From a checkpoint of a small mixture-of-experts model trained on Wikipedia.
Size: 12 layers, width 192, vocabulary 32000, 73.4M parameters.
Experts: 128 GeGLU neurons an expert, a softmax router.
Training: a variant of Muon for the experts, 340M tokens.
Below are experts of layer 8 (counted from 0) of a mixture-of-experts language model. Rows are named router (the router's row for the expert), gate (a neuron's input weights, with its number), up (a neuron's input weights, with its number), down (a neuron's output weights, with its number) and show model dimensions 0-191. Each number is 200 + 20 x the weight over its row's rms, rounded and kept within 0 to 999.
Before each expert's rows: a language model's description of what the expert responds to; "comes before" lists some tokens at least twice as common just after its tokens as in all text. This comes from a sample of Wikipedia text that the model never trained on. Tokens count by the router's weight.

# expert 18
What it handles: Closing quotation marks and parentheses ending song titles or names, often in track listings and tables, plus some cell-dividing pipes.
comes before: "\n", " |", " (", " –", " is", ";"
router,184,172,221,226,190,212,204,207,195,205,190,207,228,173,213,220,183,214,201,219,201,190,184,213,246,213,228,214,227,216,213,201,203,238,216,201,218,187,222,184,200,222,202,197,223,217,215,236,183,219,152,190,194,176,193,204,186,190,180,192,169,206,212,177,218,205,231,189,217,204,182,246,214,168,206,227,185,195,179,230,182,186,219,194,200,156,209,204,177,170,217,226,173,187,195,221,189,207,217,228,211,195,213,215,202,189,220,187,215,236,213,213,185,250,175,186,194,194,176,209,181,189,167,180,199,184,165,231,172,211,206,216,213,246,204,211,191,192,221,189,232,209,188,229,200,198,236,214,200,186,195,234,236,226,210,191,207,187,212,178,190,202,186,193,176,236,233,190,186,187,233,223,222,181,172,158,186,224,235,213,185,190,218,185,198,196,174,162,189,216,199,205
gate1,210,248,211,194,165,165,207,199,198,199,194,231,194,193,203,201,222,177,225,197,206,203,254,205,202,205,216,230,178,229,191,215,199,176,219,230,193,165,180,206,224,237,177,188,234,188,215,195,193,184,184,214,218,184,206,201,192,214,171,222,206,235,232,204,210,179,219,219,231,196,199,210,182,153,208,194,195,193,188,214,198,229,232,177,188,213,188,189,199,185,166,209,173,184,205,186,231,218,174,191,157,184,171,190,215,194,189,217,189,195,177,174,209,195,200,152,179,212,206,196,207,198,155,227,186,201,250,193,157,175,200,191,220,209,189,218,180,243,251,199,206,196,184,196,213,232,218,216,228,239,181,204,234,210,193,214,207,219,219,212,201,197,189,178,187,186,180,170,218,193,184,183,203,205,190,214,226,209,200,187,199,199,201,204,218,191,199,177,167,214,195,163
up1,195,219,223,181,156,171,179,206,205,179,209,182,205,207,212,188,240,183,229,187,212,213,222,191,192,233,206,220,195,223,214,199,223,174,212,190,197,200,171,207,211,234,194,190,193,181,216,208,192,227,200,189,185,171,197,195,219,199,151,197,210,192,251,197,197,173,225,197,230,183,193,191,201,185,226,180,165,197,175,214,211,204,219,169,190,212,186,208,197,177,154,192,184,180,157,208,190,209,195,202,193,200,167,191,193,214,207,232,207,206,203,200,184,205,215,167,161,200,199,180,217,160,175,226,205,189,200,190,214,169,218,178,197,217,187,203,204,272,228,199,238,183,192,201,217,231,219,183,215,244,205,233,188,226,180,188,200,169,200,235,216,177,175,197,176,189,181,194,177,192,197,220,211,220,206,217,219,203,192,191,217,214,225,215,216,191,219,173,166,179,199,159
down1,194,183,171,185,219,170,181,220,182,174,194,212,219,159,202,213,171,196,184,213,204,207,226,192,202,230,179,195,218,176,200,222,207,183,187,207,206,248,227,213,190,180,205,161,210,215,183,215,196,207,185,201,184,174,198,146,207,187,225,168,181,197,194,176,174,185,178,226,215,176,214,166,175,181,163,177,180,190,194,192,232,178,167,208,198,180,200,173,201,212,221,219,210,180,177,197,188,197,237,201,192,219,205,172,191,217,204,185,192,214,214,209,186,239,194,182,200,203,175,228,202,174,238,221,176,225,202,199,200,217,216,217,145,169,231,160,200,224,213,219,221,196,224,202,198,186,239,209,222,241,186,191,191,168,221,205,211,193,181,203,191,200,197,212,180,224,187,215,165,198,197,213,180,167,177,181,222,200,214,199,226,186,245,180,191,191,219,206,216,213,227,205

# expert 57
What it handles: Famous proper names and name endings for rulers, places and institutions, such as Supreme Court, Lincoln, Edward, Pyrénées.
comes before: ",", "'", " of", " and", "s", " Court"
router,179,185,199,203,176,192,231,190,205,215,214,211,182,153,193,218,186,226,192,199,210,213,198,204,208,219,233,207,189,204,203,228,199,209,248,193,217,188,224,148,223,214,188,202,230,216,211,214,178,168,194,171,156,187,204,189,215,192,183,237,159,201,199,187,215,216,206,196,171,186,176,230,189,177,214,217,206,203,192,207,178,146,222,185,216,203,194,182,214,197,222,226,186,192,204,205,214,234,182,207,222,188,192,210,191,167,203,176,204,230,197,214,171,258,193,210,206,205,175,213,185,171,185,209,190,178,170,208,193,193,205,201,194,233,222,211,199,193,212,182,244,169,211,240,168,202,220,226,222,215,237,209,209,207,239,209,229,219,218,191,201,225,193,211,181,227,211,233,179,197,224,190,202,196,183,190,207,181,215,191,205,203,161,158,202,200,180,179,178,203,177,175
gate0,237,229,198,223,215,164,225,183,217,208,208,219,181,170,195,223,157,170,212,189,199,199,219,212,197,232,211,211,180,243,181,195,208,175,183,178,202,189,200,203,220,216,235,183,209,160,214,188,206,206,192,198,164,198,161,184,215,184,179,215,192,178,176,219,160,193,174,201,234,165,222,206,197,189,219,216,162,223,211,225,217,204,228,196,194,212,203,188,229,186,188,214,211,218,208,196,223,208,177,202,212,179,217,175,192,202,221,197,212,222,212,205,230,210,232,184,206,190,230,190,197,228,179,202,187,200,203,198,198,173,194,222,174,188,208,219,232,168,187,175,208,197,159,201,183,229,206,178,246,187,248,188,228,219,210,178,180,181,215,179,202,206,193,179,159,167,191,174,220,210,212,205,195,211,240,195,203,204,169,161,221,203,201,226,213,162,212,209,226,207,199,205
up0,202,182,186,193,228,205,191,171,200,197,197,226,192,159,217,233,184,180,199,203,184,189,168,214,209,191,216,229,199,227,157,261,232,189,176,199,226,192,199,210,195,219,209,241,193,190,179,190,180,169,177,217,233,179,162,177,192,190,209,172,169,192,192,255,224,219,193,219,213,199,243,215,208,203,209,226,197,194,234,213,227,219,205,195,197,193,210,175,237,174,213,193,233,216,190,196,213,200,197,189,198,204,219,174,196,193,166,167,189,229,191,222,213,215,197,201,153,188,215,219,192,215,210,198,192,197,211,210,185,192,208,173,213,224,184,170,210,195,214,223,178,220,208,174,156,181,182,195,183,184,198,194,192,199,174,187,182,208,195,214,174,182,164,210,185,196,217,185,195,226,237,207,164,182,188,209,222,212,179,198,192,232,223,245,200,238,201,191,201,214,214,198
down0,186,235,215,183,160,209,195,198,204,225,178,193,226,219,219,184,201,232,218,195,232,179,175,159,172,180,167,202,227,199,248,172,188,190,199,168,209,172,183,194,210,155,193,196,178,228,206,191,184,211,222,186,168,189,176,195,186,195,230,225,209,180,210,207,197,189,220,198,194,209,178,210,209,226,244,194,211,224,191,169,202,185,207,198,194,242,172,211,166,203,189,179,192,197,190,187,247,176,198,191,205,234,175,210,192,198,220,225,225,239,191,220,188,186,218,210,202,222,208,206,205,178,182,173,196,172,212,189,209,195,234,196,227,208,190,185,207,194,197,205,231,212,220,167,203,196,162,207,188,208,224,211,170,217,208,211,229,196,168,234,180,200,219,186,209,217,244,196,208,153,181,200,227,213,215,227,206,193,190,192,206,186,223,177,162,209,209,212,181,227,196,223

# expert 10
What it handles: Prepositions opening time, place or topic phrases, mostly in, also of, during, into, under, as in "came into force", "In 1852".
comes before: " the", " a", " his", " its", " this", " which"
router,182,192,188,198,177,202,192,213,198,221,214,197,207,160,182,220,184,240,213,228,237,196,189,186,217,221,198,183,241,172,239,199,209,203,241,198,198,173,190,167,213,210,198,195,211,229,185,226,198,211,216,186,199,200,201,204,184,195,178,188,181,202,222,164,233,203,220,175,204,189,193,211,199,171,223,224,210,198,185,208,153,163,227,187,190,171,226,225,177,211,209,242,166,161,170,214,189,215,170,199,226,177,242,234,205,188,188,175,183,221,203,220,197,211,185,178,195,217,177,217,202,203,195,176,225,197,181,178,178,227,243,198,221,209,202,197,162,178,226,174,220,203,214,234,197,197,206,211,211,197,205,213,190,217,234,204,217,181,236,198,218,205,198,190,202,226,205,181,183,197,225,177,202,198,163,179,233,209,230,202,206,216,197,175,214,201,196,168,206,247,207,187
gate0,172,193,172,200,209,185,183,206,182,190,178,185,253,196,236,219,212,189,176,208,232,247,181,182,206,184,206,208,206,212,224,190,194,182,197,212,226,203,192,229,189,194,224,178,209,190,230,190,210,205,251,134,212,199,151,248,191,188,192,198,192,220,194,198,192,187,220,220,180,211,225,193,187,177,228,193,211,220,233,180,178,226,185,211,215,175,222,215,193,184,192,213,222,220,195,209,226,191,171,178,189,200,191,171,215,207,223,245,205,191,182,230,215,204,214,170,164,189,250,212,189,198,195,176,252,207,197,177,195,164,221,187,227,224,222,220,212,206,194,215,220,213,211,206,204,204,216,174,204,190,214,165,200,186,167,186,182,196,205,217,191,215,200,192,207,207,202,191,173,174,234,184,171,207,195,203,181,202,192,192,198,174,174,178,213,207,205,193,172,191,185,226
up0,210,199,178,187,200,232,184,187,180,208,214,207,163,219,198,153,189,236,208,196,174,191,149,182,213,217,183,196,188,204,181,198,181,219,208,212,191,162,219,242,200,183,207,172,219,217,190,161,202,162,171,225,207,172,230,186,247,190,243,200,206,221,245,202,226,199,216,178,208,194,190,206,197,213,191,142,240,219,193,219,200,196,225,204,225,195,209,176,222,197,212,165,215,204,206,203,176,175,202,191,220,220,177,199,221,211,189,166,154,205,211,183,195,200,198,219,184,232,190,220,170,206,204,212,165,169,212,208,197,205,171,232,198,198,197,186,189,199,172,205,187,189,190,198,198,180,195,186,212,208,236,223,199,201,230,199,193,199,206,202,229,160,203,219,212,214,197,198,219,207,172,214,207,171,202,235,207,221,191,195,184,184,228,224,172,193,182,182,214,212,188,161
down0,198,184,191,187,198,227,184,185,231,217,189,199,193,199,240,202,197,158,234,222,180,177,185,228,203,197,162,220,200,198,175,191,198,225,223,215,212,184,175,233,176,198,187,201,205,148,221,207,204,213,169,220,197,182,170,218,223,200,205,225,218,215,238,197,199,191,203,210,210,204,165,191,186,236,209,224,205,162,201,193,223,169,206,206,170,189,239,193,173,180,216,169,162,224,203,195,192,243,163,198,187,189,193,184,198,219,202,187,203,231,202,187,176,220,198,180,185,213,198,216,238,194,209,216,179,230,225,205,189,243,184,220,209,206,187,193,192,217,218,193,217,176,223,190,206,199,182,179,247,177,207,212,193,180,228,211,188,184,199,205,212,216,231,199,204,181,168,194,263,179,198,207,201,205,208,190,214,224,210,199,224,201,171,243,174,234,183,206,204,184,220,212

# expert 54
What it handles: Nationality and language words in music chart tables and prose, such as German Singles, Italian, English, US Rhythmic, Billboard.
comes before: " (", " |", " Albums", " Singles", ")", " (5"
router,191,210,229,214,151,210,208,199,205,225,221,185,208,176,193,211,215,200,210,220,208,198,160,213,213,210,218,194,240,209,207,208,212,214,212,198,231,176,191,177,228,201,223,227,179,231,196,235,191,183,198,220,187,166,197,199,177,226,219,175,173,196,217,187,240,212,184,194,222,182,188,240,187,206,205,214,231,223,217,224,197,182,238,236,174,180,215,190,186,177,236,194,185,180,223,214,176,202,155,213,226,179,186,225,207,190,226,196,180,212,199,227,178,186,165,195,217,219,191,221,170,159,174,178,198,179,198,221,192,196,208,193,199,236,204,192,188,213,213,181,231,210,197,239,217,233,201,231,222,193,224,193,239,225,196,213,209,189,199,180,180,213,196,201,186,217,216,175,181,184,242,211,212,183,164,157,215,203,233,195,195,223,223,189,200,199,176,191,181,205,203,205
gate2,202,188,220,198,190,184,168,227,175,173,217,210,176,190,214,191,221,176,216,170,217,241,200,214,219,217,192,213,194,199,200,165,218,167,188,215,252,222,219,204,215,198,217,214,206,178,181,212,212,193,168,213,211,210,208,195,200,197,175,185,194,223,193,201,195,199,199,214,221,205,210,203,216,184,196,224,191,196,184,177,194,214,262,209,185,195,209,220,174,224,195,238,227,168,196,177,174,179,194,185,182,214,213,209,206,201,190,188,198,212,193,248,212,196,193,172,220,241,179,207,178,213,190,172,224,226,227,185,185,202,214,186,243,212,219,207,197,215,181,226,156,224,181,208,192,215,177,228,217,207,194,219,202,225,178,242,200,223,187,207,209,249,202,159,203,201,229,175,193,204,199,207,185,192,189,172,207,143,233,195,165,242,206,184,176,179,201,194,195,193,172,186
up2,179,187,181,230,196,192,210,169,222,213,201,190,237,187,193,217,192,198,213,225,190,199,197,207,192,169,216,220,193,192,190,224,202,225,191,167,148,182,202,197,162,189,180,183,207,206,204,182,197,192,202,196,211,196,199,185,201,211,243,225,202,198,217,194,218,203,197,207,202,182,175,184,223,187,233,175,222,196,218,227,228,178,180,195,210,184,175,188,231,185,183,147,199,240,191,199,212,232,186,210,251,189,182,203,162,191,213,197,205,170,202,185,173,168,201,196,200,193,201,195,218,201,195,229,190,166,238,210,202,227,200,224,198,199,219,188,185,188,198,219,228,194,205,189,222,175,258,192,198,182,183,180,184,181,229,163,215,194,224,193,227,190,204,252,211,211,180,243,214,239,197,199,199,209,187,210,205,222,187,233,214,160,181,193,235,236,216,194,175,191,226,192
down2,199,212,186,186,188,195,188,186,190,178,173,193,209,201,209,198,203,176,198,203,231,182,178,206,181,211,192,209,160,194,194,214,241,178,182,214,204,186,192,189,205,221,168,217,182,226,198,198,190,215,157,196,183,191,169,156,213,177,213,189,210,216,234,196,206,190,200,175,213,202,213,180,181,209,172,179,194,202,212,221,203,162,187,220,202,181,192,220,165,200,224,188,185,227,160,161,196,169,221,183,233,220,196,187,185,214,179,191,188,192,228,194,189,208,226,178,213,171,201,229,231,211,193,204,219,166,207,224,125,198,191,167,205,218,185,191,196,231,236,165,201,217,209,192,194,208,179,187,184,209,189,203,226,219,225,186,199,219,210,185,167,188,198,202,174,176,173,225,244,222,227,226,183,225,225,193,203,191,183,209,183,209,192,221,156,197,169,200,168,231,209,222